Experts of a small language model.
Size: 18 layers, width 384, vocabulary 32768, 166M parameters.
Experts: 96 experts in each of 16 layers, 112 tanh GELU neurons an expert.
Training: a variant of Adam for the experts, 1251M tokens, 4773 steps.
Below are experts of layer 11 (counted from 0) of a mixture-of-experts language model. Rows are named router (the router's row for the expert) and show model dimensions 192-287. Each number is 500 + 50 x the weight over its row's rms, rounded and kept within 0 to 999. Numbers have three digits each.
After each expert's rows: "gets" lists some tokens that make up at least twice as much of what it gets as of all text. This comes from a sample of Wikipedia text that the model never trained on. Tokens count by the router's weight.

# expert 55
router:449425603597548443551555565510497523439463452351530458510550488521529488521573541516505430424479618458528459437521489493514417542479566533589536512419524502592470476481410476524478474550512475511513594461463498440533578603554496549544494595431539460561488517539503489624564460436521482522
gets: "%", ")", "0", "5", "6", "4"

# expert 50
router:521588565473489452526517536505556477470498544454471450544534479493460378518527418603475534514495521502525619566522509531445493508504503521523489441508413494518467588532577449560432545423551519494573520478474629362504503502476470507529594420395499514496439501488520547515535499424459539517
gets: "C", "c", "-c", "7", "4", "3"

# expert 40
router:507472542503503479465504479421550493476488526523495538465533483484432586619422546496488508531463482524429468483510507446580532484481494495560517529500480595509384527480516531613445471466471491634474570519498517584449535530418497423510441439491459518498475517421560493484447502536484445488
gets: "1", "==", "3", "2", "5", "4"

# expert 66
router:482534532519545530393452526513532423375518452503540519577494425507564528484479566476499565518494566431408504523423460481465571437499494552470557506511461448447526540507446450560456565610373455463511471407504435467579483505489509467528525488542519522434421478454552491555529401457419479496
gets: " ", " one", "1", "2", " two", " north"

# expert 57
router:469502502541591472519533474481506493476586517530484523589609542534521413417432502508469539475562523551588478488589444499417440512430516470460494463454544530518485438577512529493573475497531495456529440512391491549594481498467490570495468449534537437503508450536535471497471519497532522579
gets: ",", " (", " |\n", " /", " Z", "^{("

# expert 47
router:389479501517500520559647392475509605461491505489455515476516514507516476461474519486573541575527407410517517510573431565525458555497453535493505449472516480457560463432493563548528437553463523483536488538329575371507496528534499534416435517476510520515507521434477518455473469599560548564
gets: " |", " |\n", ";", "|", "-", "°N"

# expert 43
router:374389561517538470604573528522579531420553557543437488562522625505507518456602480521514541621465544509471529459431490439569457482485529473551487609446590418474487491506422503567501487506398531497400572504523579535495553605600508565500411559460497515409556469498572400602564435400430449494
gets: "3", "4", "5", "6", "7", "8"

# expert 94
router:497496354521460456543574595475480449504566505487425426574484511586529464483567546576466544595498541521537418525459539516524403476402518549464447476455548424455516552577564585538469563493467541558524558451388609431510528655489457473491478517472483568530523495486520475438503413520477479525
gets: "0", "1", " ", "2", "p", " +"

# expert 35
router:453522540560543458525576518414506437506464475549531537450485427418508569455453530584500463519471425429460510588519551456430447502412479399512571506548544421546451460595464463511488553554424413430592578476476476593422380452503510550476505530482547602515433478485544522393504455512528464512
gets: "–", " ", " (", " United", "-", "/"

# expert 38
router:491557420567535570489381464493476473461597514469465448525560451379468475445522518500519575534574545496503545450454523523535475480497468435515529553393494569509555351433425575412410421436547529403584450574483467446667460391503504522509523489497522492485530478509511532508590529490505563561
gets: " as", " As", "As", " became", " K", " Mas"

# expert 58
router:493524639484462470497540557446521427518450393422529465430502518486392503415515469483492457498467544441473516614501517531540540544468505474497463584511581477475395482486537558492454504562398466476590526485491525590327514544533496477492428552470494454506456475513522430474558530557466555556
gets: " (", " ", "1", "2", "^{", "("

# expert 17
router:471471532477504468490408397448505484530454549555461456526513606523510524429446540515474418481485568486430473556503617486551557482492454558501445498483408459455619373561444450527550610423398564467422443390551524499500554557537487509420503469456488576492502563458463436449533486510581498378
gets: " of", " in", " with", " by", " for", " from"

# expert 32
router:502486458432485389492496469594562508423490463465553438422464552526453542506527492520478399374435490542545562439470434458540439499432470460576544477533530534502667484503494525544530534510572530453550399454453440417492484576525519454418646528477511540504450506515519484487539430512579458496
gets: ":", " |", "-", "\n", ")\n", "Scientific"

# expert 85
router:467530556541506513406503463532568454506533476496529578562504506476538478531438511453538563549553490408570459483585458563499569520481448458569546450559538607473493411502447533446544544405376522475470453441472537505499507554459547620472481474416460501425466364529474471399399566527567467468
gets: ",", "),", " that", "–", "\",", " after"

# expert 3
router:469530607459516566519500531466555389497538486423507540459465475542500528525499557383522541491451409473482505534545495457483524533533440537501516500532529559484543566443619427560487431483500489470495492520538391528424592421531492447479548518499448539569543503534554570470391500514446487480
gets: ",", " The", " the", " was", ":", "The"

# expert 25
router:484568486526502503521541386547405445495534513468485438439522530451563439468444539416418507468506467417567522477501517537437599480479487567489532526492479472470533428530525512475491482560506474503463418470479578457499502421492494532496498508477452452461451473453510529513523541397570503603
gets: " |", ",", ":", " the", " –", "-"

# expert 41
router:503513476536449579481474494504625546540518621612533535468523554420495459472538576476494526398455507451449407495478485470505533464478536530497507535464570457475488492586469489564474409526579485524576531594423559531530454563583561468623371545537540465532520467528582536423536493493474538478
gets: "2", "z", "3", "4", "ag", "–"

# expert 60
router:596532494487494488385447636413451465512556473534482448402445514465463474490460535545532441547547626438483546668460504500505529498488592475520479534477607419396456555487442522499465488619507464554492521485486537495531447537465567545565402527552577390589541515494552392522490465496392460387
gets: "1", "2", " W", "s", " F", " B"

# expert 14
router:560405594507521501552529481536540553447497421508510547446479492513520534551525474578518553574480554387528493500487510493449490439565502464564514494544552469467465540466435440463489470420532504520492495525575477462527503504491557469570503494385479509485503531449486476582558500562440532493
gets: "0", "4", "5", "3", "6", "8"

# expert 29
router:513487527416572548468541525558408508426466497411542630555558484492440506524481519501550445466531557369582525501471482427471523432504531525509483589474506480470573449483461334365484507586580553541514466454518435486534396501476599485537601522556441481437461548490454533453497542570585499489
gets: " the", ",", " a", " is", " and", " that"

# expert 12
router:474422392538480482508513464498480464521513418457427482525541514527523444475573453546499466457521585564512507517550475588596475558538538611481440480486519484517489566557520474493460540458463450459522499443510561504573528475528455474462430577538538488598442471514551450601590554523493526551
gets: " ", " —", " also", " %", " JPL", " career"

# expert 75
router:441534458540596482495490552520488413502469564499478508512534510483439477528493516420524563455519523505562479467498533502501482428441601548558522397466499461435464413465501530566438521512527468540451487475542462533476541499591429480633513553588481517443504513382523432464533531410441530613
gets: "1", "2", "3", " ", "4", "5"

# expert 71
router:582566459540421537572469430485547460490497485571558513577528424528511487485545451449551524491416512525544444486563444524482560451485578562505513463504466549374547508444571425514479488552515532565513538553492443472571458530478499483446491430459580571572459512556537499547442513499479540493
gets: " it", " I", " and", " It", " he", " You"

# expert 88
router:497476457476483406426566445464467454394580497456465521533505578431519582470556558503567552455475573505567478499566561539475530492519514455520543515499480506338486380457449578437521496458526483524498499540534514503432523485571496427500461472551439487455456545516603474510562450428625476532
gets: ",", ":", " |", " –", " ", "."

# expert 49
router:546568453403430494423519464516414519358519492500465422496532326527551469585447549446422492493447434474591440406560577470464528546538570580466521476454499506506623523521547445558389515478571463483537508475468536486545458569484487564459570509521456504395415547411465525468448539427583473567
gets: " |", ";", " -", "-", " |\n", " –"

# expert 10
router:593475488503505480473489394464487389487482481496476428513554580451571544471472486450400563434501508481523473547496535538473592553487470520551552606485420492477495519489552526463409551466414568538454478483446472475499437483483526473446547380411457479532498462581521543429477496566639446516
gets: ",", " and", ";", " or", "),", " in"

# expert 81
router:498438603527378440506512584516642513499420488497455451518563490547522457486413467419456498475538565520402475467522484545451458494530502504601567513462468572511432656542509543533547502481567455480541457380435556442518495481418474526526515520493448508525475473451500471547476474499562469525
gets: ".\n\n", "\n\n", "==\n", " had", " |\n\n", " has"

# expert 11
router:450468524536521467513530498500455563549405558476425490537446487510459535447558446420549419487478451542459485431498430451543482499512411469525470421404460458488587483612466520552456498491428479544471577456416455428458499617468447440505517472440462546634495503596524542520468515467478498495
gets: "\n", ")\n", ";\n", "2", " by", " Clade"

# expert 92
router:498512486553499455487491623545418492426443485512450521445513490543547404493491527395503443499545416451557504505530478495540445489416579446500504498481458476507519577552393535524445535475475492474545578365484521440543457487526488488550489499452482489461472608498568383479495455434430574532
gets: "1", "2", "′", "4", ".", " Born"

# expert 93
router:450511478479502458498564426501547438363500488432502406437370517512437468472496407459440513560481615561525586443518571528501540509491470419539459466619464448466541531471584510550489519508515483487535536480532500518509492452567554483530501403433388445568455491492532516466505537499550509647
gets: " |", "\"", ";", " Stadium", "\",", " –"

# expert 89
router:527540538440539574522446473527500500488458553538503503382520557546458493513455454498332493497484630469419479517562463535509536522521545496558506489667470530383482537503438572488454501589463498465538472490468425570461438464518503491611482512500461476599532532517551478488485502505454486490
gets: "9", "8", "1", "0", "7", "6"

# expert 36
router:451423480492453518420584456532588589524462420495462519555421455487497564500471487541524474391510523629539521447406540464545504489488525496333515481495466543391530461474533529555438497488564539441546489448496619504548515521480406533460478505631467505362495478553516577427588492476460572515
gets: " |", "2", " won", "|", " on", "|---|---|---|---|---|---|\n"

# expert 91
router:497490544490498526562438501520468493445574551569495532558598552534494478514526499457576425364532482523404464432565411540523567397517529464494526466483494502483554406507515436487482432495586488500510577490467525518509494410498510432398478516519565547499500575495527514587448493471599488571
gets: " to", " not", " would", " can", " will", " did"

# expert 56
router:453441519436451449510476547588529523441452446532593439505525603461556538513587533469528459467513567504416517479501504428509474416582451431535591575538546481479599539467472529593426529455522512528496500510466463442561497480516460451542549447434522465527454517496660443449524496440395594483
gets: " is", " be", " in", " are", " was", " more"

# expert 26
router:460558566549444539502453438508497495501427489483434513424436479505497612502414594475541444487499509511481567500541524556497459453559583454497555524527516511433526513555558513457485546497477438518477492454495522476486586445405469498484461497508507519448574553555489530517501470461544439441
gets: "th", " up", " out", " over", " off", " back"

# expert 67
router:489527530546590513460508544504499502411580551474425565459489539471444563535480357492492514506464569557526592494458485465423540631523409513567487573506499527516559499496561547546482441498447476478458527486472499591492399453501592460495542502516475523589624520498433477504460533596547499438
gets: " a", " and", ",", " as", " an", " was"

# expert 16
router:466433545552516534472568560488528517461458532539496521469527496525482484495457473544536517406500515498570563552525427486440504503479497543511599617560592480495503495551574553492567500525443385428478488589467484515466473478527495541524568514473544574504432604453500457520447470375502460393
gets: "–", ":", ")", "°", "ers", "/"

# expert 86
router:464490455431458529460438428517440515561465568514427543496564553437596566521516512501507513432402446504448599546485458599645585489503524486574465569549500494474433524489536475498595534436474463382489542506488528439552427537422585530403526498405563581458526397540534471409415426542446488511
gets: " and", " he", " He", " but", " who", " also"

# expert 64
router:593535626464442507520504523467447546499415492513472517562545492540443597513488544499487498528441500429387491405536568472579607496513476491501562435471480491555527525495553556555537532570431508463540527482490511474457448455511516466415603444464531542568485516481499615533561503536612550384
gets: " a", " an", " the", " \"", " large", " new"

# expert 27
router:591495481395539481485487563564479499401477431499515460532489456483469476529613443567544557571473565559581486483421495498469468485487530546443554482448508539505463389534481434488477525559634597590423480483498610486570423499499526444491497451556510484413461521463487513495515537480479481496
gets: " ", " \"", "1", "2", "5", "6"

# expert 62
router:555487482506495451408477537538460472532470487427528444507516564433518478399465386513542396501431519458440460510544552549459505471489499483489462449571559476524467527598515535558517466493486454492472551468483551493447530483466409542490480584475477570418475495506533454496497485540453425482
gets: "1", "2", " time", " years", " addition", " order"

# expert 34
router:518523496497505524533548526467479532543542499507498538562561452450494609554516521586514472458442469463474473412473466431520497606483512446504529480413452422526569585460438581515575473453549495423539472535486472543452519432338430478514496435481436524494553512494483497579486388541541495476
gets: " the", " The", " a", "The", " National", " public"

# expert 79
router:485500481561453586508461445461584446557445502579500547440540424502482584458562518545492471471523472521451506461439546515487531502558501513520519456529518397580451567605549533477530428620459396528550475530465501515488446540530432504502485449509485469459522480408522528546557490523468510449
gets: "0", " c", " of", " p", "p", " imp"

# expert 84
router:475510420508447568529506509506534579519490503450426510521496439473520518542482506567506534501431471544528508471527511476531474529506444565510493436504405536456469473412589518463433542456484563526394589428506494458469553539527438506610532432592497464445462521547536542518492440496457457454
gets: " the", "1", "2", " a", "th", "3"

# expert 48
router:501473484560501579544525528543538547564586579544549547501434445587541433464545504449515443523546511454456482586423454540360474551480491504467454511511392529382417479479534476564526474548475513526535439522572513580533497487543544527466471461528544474496438384511543571473502550487599480496
gets: "==", " N", " T", " L", "===", " R"

# expert 33
router:531552468542489503452576558477421456476527435364476465543461538540486437525537528489451442554525502425595528566554472474514529509481478531491417460559474518468509529511467494595479481547505486546495463463515473534485549534446510349471475548480403527594539602441497540548517556457477484443
gets: ".", " ", "1", "2", " al", ")"

# expert 37
router:482437460525424505421587477499504480517386411506519470605592549496511560565471625441542463424574527519447496592371504498475504529525572562584592420459534559486428434479471482568380421480462479470453551465431516521559496477574420541535411467505512390419431484439590545549483497467424566468
gets: "-", "2", "6", "1", "3", "4"

# expert 9
router:504509420520411520524539411549536400436500534576397390537460495478475509458547558426592543540545531532543451483476431488504532462598491534564486397449421482516383491498538575517457399406552459437527446608490545440455475433577468451512475499521318462445505547496445542474481439542582489516
gets: "'s", " his", "-", "|", " their", " its"

# expert 1
router:569496413438516442497456476540486576499475501400521505483527536402430505463443553367511530469568507522553572557491498468558431492477519486525564614431483511493422578513562487519503506445471483463531494472470506451408492471418553456503463520435519478494540546537487478444410362652537465530
gets: " and", " the", " SR", "The", "-", " Road"

# expert 39
router:497441480585445441480427457514556433481510577434526514442556656428534550518485444434510582480458575445549526544444450474434490493492535415572577475492442506463484497491530429606549571506502444501341541477497433402451496499465460506512473422547508515511532524515469432546501468543502495529
gets: ";", " |", ");", "8", "4", "2"

# expert 8
router:457503476565485488557501481566461517480545474482532457492448554505503499493446532505519475501521529514525420475498528497569491511553536533520480552560490432569437592539602461435364545431502480515405562534462493503599486501515575536382516561598448490465464481423549472470612566473461593546
gets: " ", ".", " .", "–", " John", " William"

# expert 73
router:474420516490534521458474488533495508590527495379520494641610537417532533415535387499544555515502581459457476439451448630492433543474468527523451522441449612479462497505472583532467420528544564587443489492492485499574455481422436386475481440481503505538557361466538471476513476469540418473
gets: " is", " are", " A", " de", " O", " C"

# expert 63
router:430472389546454583582606470471530469525486424549512484478506474534519483604467487552476416445526484507485454644456486487478529555493470464536522557567564494526516552480546427495543454399495541487538549519465478378524482510529512563491480435527544454527433487467487539441420492509476495533
gets: "|", " the", " The", " a", "The", " +"

# expert 5
router:558416501415443532464442524614466521471486507450466465471480614469453426513526537467540435478550563499536531512421511559434485462471496470468532530491431498470569407464405414506423499457546534484450501536486492471527536359512532500503498459572472591527536501547484508496504552546520451552
gets: " was", " were", " the", " in", " by", " from"

# expert 78
router:462492559467528479464519597475537559402359452438515512431466507523458511495560498488465414488437524446455532499582470521431446620442422516626512444458566494493553527476494461487441478565500520521560542478486457489470555462523377548478518462441483484491469507509510643492491547468534501524
gets: "-", " was", " a", " •", " is", "\n\n"

# expert 19
router:455437569441500482527399535508597505539475444461499453520506549464558524530432395518545620521510490496576477525586506504485470545564506448495541471489496435535460496493538425459528553496496537495575504430626507468466504436538473436445463517458544504526534497514500441454435550491460472469
gets: "5", "8", "4", "7", "6", "3"

# expert 54
router:458509515527536478589499561485548404494476531503439534413499523483488434535479453496537483550527466501487468481514528431502427483468443555524621473515477479480457541454475450556494554462516553445474475490520591462440579474467459454520468522492621453454405472443487584603545429475473521568
gets: "0", "5", "8", "3", "6", "7"

# expert 53
router:599552452481498523497527486463476430502473495549573447508507444513603472557501432519463550452472515474571514447544455416514535498554526475561555572554546431410590531533546365569450518474573532438521461400506504538364384516587427557419448541504576488481429507409473516551474478386522534474
gets: " |", ";", "}", " -", "(", " ="

# expert 69
router:531447481462486525611472453448559528520551470478507452484470512570462527571419579532506580499581453504472462501431514496563499483429459522399435517501543495456593573469599567540510507470512406457529499542463529545472535530528392572470506474436482537454514458443505467540545564548461451483
gets: " ", " |", " age", " number", " /", " than"

# expert 74
router:452503459485508519466451386588576490507473496458448486504518570541525430385469534514521522480531577521565432524506481525495547488535495529422499496482383462573421466493538482514622520428585361567510448480541573459487445429499480467501496498511536521544477550541433451531617510486497508544
gets: " at", ")", " played", " Total", " made", " announced"

# expert 45
router:478445637462389451402598514467503458570602431461577443501467564492471450466489427590514602575499493512532476467526485551564524492506466403587581431521473441476492623533502424612534462494431516439490414501524520555351457493582527458438515462570459478524537571524428420501502404520506461492
gets: "\n", " |\n", ")\n", ".\n", ")", "\""

# expert 72
router:513463531531481496470385495538494396543515471479465512501437544459479487481545471593449510473492472515602451521502567501450513470564486483401434504468460539439555366537500416439593550495531485523480469472504461561592524506484632425429445538495540480484538492473450467561479465491517539503
gets: " of", " for", " in", " on", " during", " with"

# expert 80
router:548503394540385425457540532502525477511515461504464478503527471578516587575531466477451518492500449475544513431567469480519482513552523387592513511508512485472470600508381511568514492454637517499545568444545503487464556463550429506543474538453536486557405506465432472541482446462474620434
gets: "3", "2", "ad", "7", "5", "4"

# expert 20
router:506489464459447467462498547394499500498466420481522570487392504516497484532559569492494460400505600478416567494572498512482613513503611477545590514478462560558581544426467490565525462512475515525552478442442513424436510582575470539517513496493470602522483562461440539539453496527459586470
gets: " that", " which", " the", " this", " This", " it"

# expert 46
router:588503561523432501458554571498478556510561500536507470522404526466468517478530446457498539562562583507502532476543493444595517444559578503523496387477412598479339487459551464503473474471549500634536496426532599456526623478479470507501536580479435419489447443560490550564546433503544450406
gets: ".", ").", "\".", ".\"", ".S", " Jr"

# expert 7
router:545457394500442451529490523497527443499569547437507494555573580395546478545517418483611588553414509550527491510492503440630444511541591510449513531492453543455532446503379588473415462491509495473485529505501462548382417509565535450471453595444477454436553447552474517530508554421465503442
gets: " ", "as", "y", "t", "ay", "us"

# expert 68
router:532523580517513455439449489543549479485569463600429449550460499499535512327486519486446483488529511502530455620503498468458487476416459479408483363456395492428426489497502532512592578446484501491438493564492498524524515508454537488487549435416531590375558431473503499436545420571432514479
gets: " in", "1", " In", "In", " on", " New"

# expert 6
router:467463462540454420449517474609511502460521520481475468546356412568587492472485586557455519484569495455523496541439522359409414541602596511448440468551494542511504488603439501560466484466615539542452513512457479527508405453563505529571512600565512561514517503426458423455516510426503563450
gets: " ", "1", "–", " September", " December", " November"

# expert 13
router:470494481555429483545523516570520549543526577481548426459480422579492549463478499447422510516485464438536438480598538498484523497528501543459549554527443540504522510470431477536547475459408507503467458566526475497558510531504529448476547396569425527518330492486498459460421494509535448523
gets: " |", " \"", ":", "=", "-", ")"

# expert 77
router:586454515533506452527537582567519476519442493594485580514507545490426445500471510437516491439455529494334534535414523498498480524508493447435451626542492430485580567494480538423609515469471571529476635489453474549538560522474487491534504505503349463511503536449560461484482482517601531460
gets: " the", " a", " The", " for", "The", " an"